{
  "d_shared_expert": 0,
  "router_score": "sigmoid",
  "router_bias": true,
  "norm_eps": 1e-06,
  "tie_embeddings": "early",
  "lr": 0.00124
}
Below are experts of layer 11 (counted from 0) of a mixture-of-experts language model. Rows are named router (the router's row for the expert), up (a neuron's input weights, with its number), down (a neuron's output weights, with its number) and show model dimensions 96-191. Each number is 128 + 24 x the weight over its row's rms, rounded and kept within 0 to 255. Numbers have three digits each.
Before each expert's rows: a language model's description of what the expert responds to. This comes from a sample of Wikipedia text that the model never trained on.

# expert 24
Prepositions and role words. Prepositions in and on after a noun, and words like role, appearance, involved, plus the fragment ess in Jessica or poetess.
router:107102111123108140084120128099136112093112124159068167146104099133166140117139135148123124089135148183093144156109120126135114163126125046171087096123191151102159163143139139098106068112106166122137104156098117110158080145118118117103081152096158127163174122158135141084114153151098133118
up0:146122062128172125108130138133129129106104139143129136128167128128110172082129087121156090145155137125092220133128152188191083108128121135127126128133137125120130136177164131105129124117135125121126131091111129125146114118153111128151129112109121091127193112122127129138128132135148130128
down0:124130119143123132099100127153117153090116119126124131160190128115128103136072119107130095137130138062128127145108189142180107128132158125146141135130145127168129087134145127124083117120117131128135131120124114156130140134128116121126115100127100133088126157130186120137120118141196130120

# expert 63
People and family words. Pronouns he/she, family words like mother, father, wife, and first names or name pieces in biographies and roster tables.
router:124100117109076146102168145120136134048125140115125159100091141137134159133129125156093119124120191163126159100116112138176122130118134111136169149066102149109095091178141127133124128154145154150128117123133166143129130187122081112149134116144101140139144159157116108101108137119128165112
up0:101126128129110127132118147147117150132146106128124152086167130137149117153161143105131140089131189154164125152120133072121140133110125131080139116102158172063149124164130124111066124113127129147116128119131141127120114119089139117106097183148115136152136125056176156159112134099115135120
down0:133151129167149129127056089084110165136117139128082113103144121138136118101121150145129128121141112100139145102130122140081068105062121147105126110146121079129141124160130156105157191117171107105190131122104108126127150108070123137098126137083121055114131097116101137159087150139092147110

# expert 30
Foreign name beginnings. Opening pieces of foreign surnames and given names, often K, G, Ch, Sch, as in Kohlschreiber, Kahlenberg, Gopalakrishnan.
router:105137124080134106140147107113127142116145130081125127139102105148141150173110122138146151159161150138099128119129127115129152132166119071131134119152106145077080125117159125096171083156150215117133078151144130161134114095132099141117131153170114146132157098163139141130121147152149178108
up0:141153090116119129135125066122128140128118110133130098131155135128136132125122153116124148137113126128104151174129130147094136141176110058153152117132121126127090112138162161127121120152125127111127127129128182120112123089117121087095067126135097130156124131117128198123151048115083128065
down0:128072122121145131128138150167107117125114133175180137111127124128124067099131128116126091096128121126111147120127197145148129123092145136089131133149118127123147126122077124089129117126077119144134123126106127097123123154132103128133128162123148049116128137147072152130106154147087082131

# expert 40
Football tables, odd subwords. Football club table tokens like League, Cup, Group, pipes and dashes, plus odd mid-word pieces such as og in Woggle, boogie.
router:096173129102120169123130113140143137117127120110117132130144102142136147126114072140122112119143137146151109111092136120133068091142094140113182152089140155125148125113095102105160050147108158158165089128157133096150089165120100136131143134126143128150179128150139111124112115122125174167
up0:131130127166138127128148093129148102160134125129154124142212115128179103123117144119187090078121140110107126130120134168090115107134118122128115132062127128122159148130113148084145116133126130120126156084139122106159147112128098097144132133116144163110083132121126114125171075149118112108
down0:148117128143111130083184108149129102161080131126149127127108146144129173154126132097132142034135128115121164125131150131134116121106144128142122181123149139133137155078110092152138132117133128140119124129136168128149128121143129131136123113080182144162159127098154112124157129130126128127

# expert 3
Coordinate marks and dashes. Minute marks in geographic coordinates, hyphens and en dashes in chemical names and date ranges, and S/D/d capitals, e.g. 36°07′, 9 – 17.
router:111104112098081161124119121128129178096114143163118122146148104191165168120149123102118114111156149165120120137056096182141100166148112131117168159103116159114127124147184132123153113143141152139095102143121146087110125132141128128138178126182115161119143162144127107123109149094110109157
up0:029127129122126156092122129149119080135132088104066116153128136132136128094121117126129147127137127088125132091121175127147107126175133136152130127116135096130104142135159123167143129114128136123124121102122130176205118120108128126133165132144158119144129192089106108087127128071162127128
down0:123130120116127129113125107123116134110124127145087100126127099066127107107156118150123128124146115124110128124091147130137125139125053128143156101127158054133131128131127115132128112170133123112130121123113113134069127098128140155128132142182125130123128136128117104164129141162113073166

# expert 45
Verbs in running prose. Main verbs and verb stems after subjects or "to" in prose, e.g. mentioned, offered, extended, determine, using, due to.
router:092133139058144126102148112127156104086109096126096136131127089145099145108118098120105132163146144178109117148141125156128111160138102086149162136107117151110110119152132124144137111110125190121122127082113122146116112129149106099176119151168093106178136115195090116117132140138110108168
up0:062124130140127045132127129143167148177137085116116237131125089147105127148123139154140127132128192126129144133127128151072130128168150152125123184126145132127150126114127125082128117165094128177116130080111138129149128129144104104152125150174170165130151099128123160130137107130152161177
down0:160130110105134132110116128096158140202124083113104129129131128137131103146111146131171121132187156128129133164127132123101107129124148153129130128124125090120136132135165127097147128137148199132139124159115094107147125189130128139118130144131126169168113132107093148155116113130130152083

# expert 6
Conjunctions and capital E. The conjunctions and and or, often fused with a comma or word end, plus capital E inside names and acronyms such as KEGG, LONEOS.
router:104186090106139149114120121173131108134111092155162136129131128166138111128118142138110144123159171148087108158112097131113116121137125106138105140126119076094169177116096101092150128134106152152142117084131133132113133151112143116142130122137103146092100133181079110139154092147108133173
up0:123112138127130128137133130123098081136076128151142127126084167086121137110124101099093101147139130142145128110159128145070155179093087104141114131124112083092149159066101083131097098132132131157135129122107112126143124126122133122111129140133183131131151110127125131086065111176089122127
down0:149141140138133151111137169126042037074114117129128172129118123162128134120129085148130156089124130180139129123161144140179121128117132112143107139126117152131131151150120117128153129127161124126161111127083064128110136129081148127155161127127140216140133131125151149107138139130132104134

# expert 54
Consonant pieces and by. The preposition by or as, and single consonant pieces mid-word such as l, w, ch, ph, as in declared, Hiddleston, typhoon.
router:145171127121139147148118111128174126141122139120139133157151138152109116118138076111094150145109127162141117156124064069116125116152118092150127092109108120107112170093129077142143122108180159135119086129139131146126101118088130162150128137148076167164137129162122164140101135105134145119
up0:115114139127108153131120125156134129128122104146134127128097124129150154119135135098113125169128129132127114128111132128155101149128158124135134116122154103112121164125145121125172169125132134144138159133127131123152142148133101139140134094130122143103110203141114024111140102140083127130
down0:168129142117115096128127129157160163127138118170117097144106126154151130141160104130085084141131133124139150069143120118110146073100141132132128143109128180139143151110133128139120129131128126090129146131111077137116087108123125141126130129128110131116103134060145163102104137131145096130

# expert 47
Negating prefixes, possessives. Word-initial prefixes like un, dis, ab and possessives his, her, their before the stem, e.g. unknowable, unimportant, virtually.
router:097136142133117124130123092154125136104151100100095118123151164145115127138155135170123111134106113184125112125144096148157116131112104130112127092126138124069135143131143104123185114193114199115109102161114117121173105117132116120142173153169141090152133159137128140101122136147141149156
up0:090179115128128082126127127129113130131134178140126130104120150144146134127128144131118159168115126177123121178131122180090129160172128142116121130129122115136125129125125156136123067129192147233135090102156119122154121138138107075193112135155123120179095094180093161093126183170131131099
down0:127130116116090138122120128129118186137127106128141197133119130160153086129163157125143094132120129134116143152110133143155130129131126110127148131119129117107127127132118117120133106129124157134137177125135135120111094153134125149139129127130123130098123122112124153120159106119105126135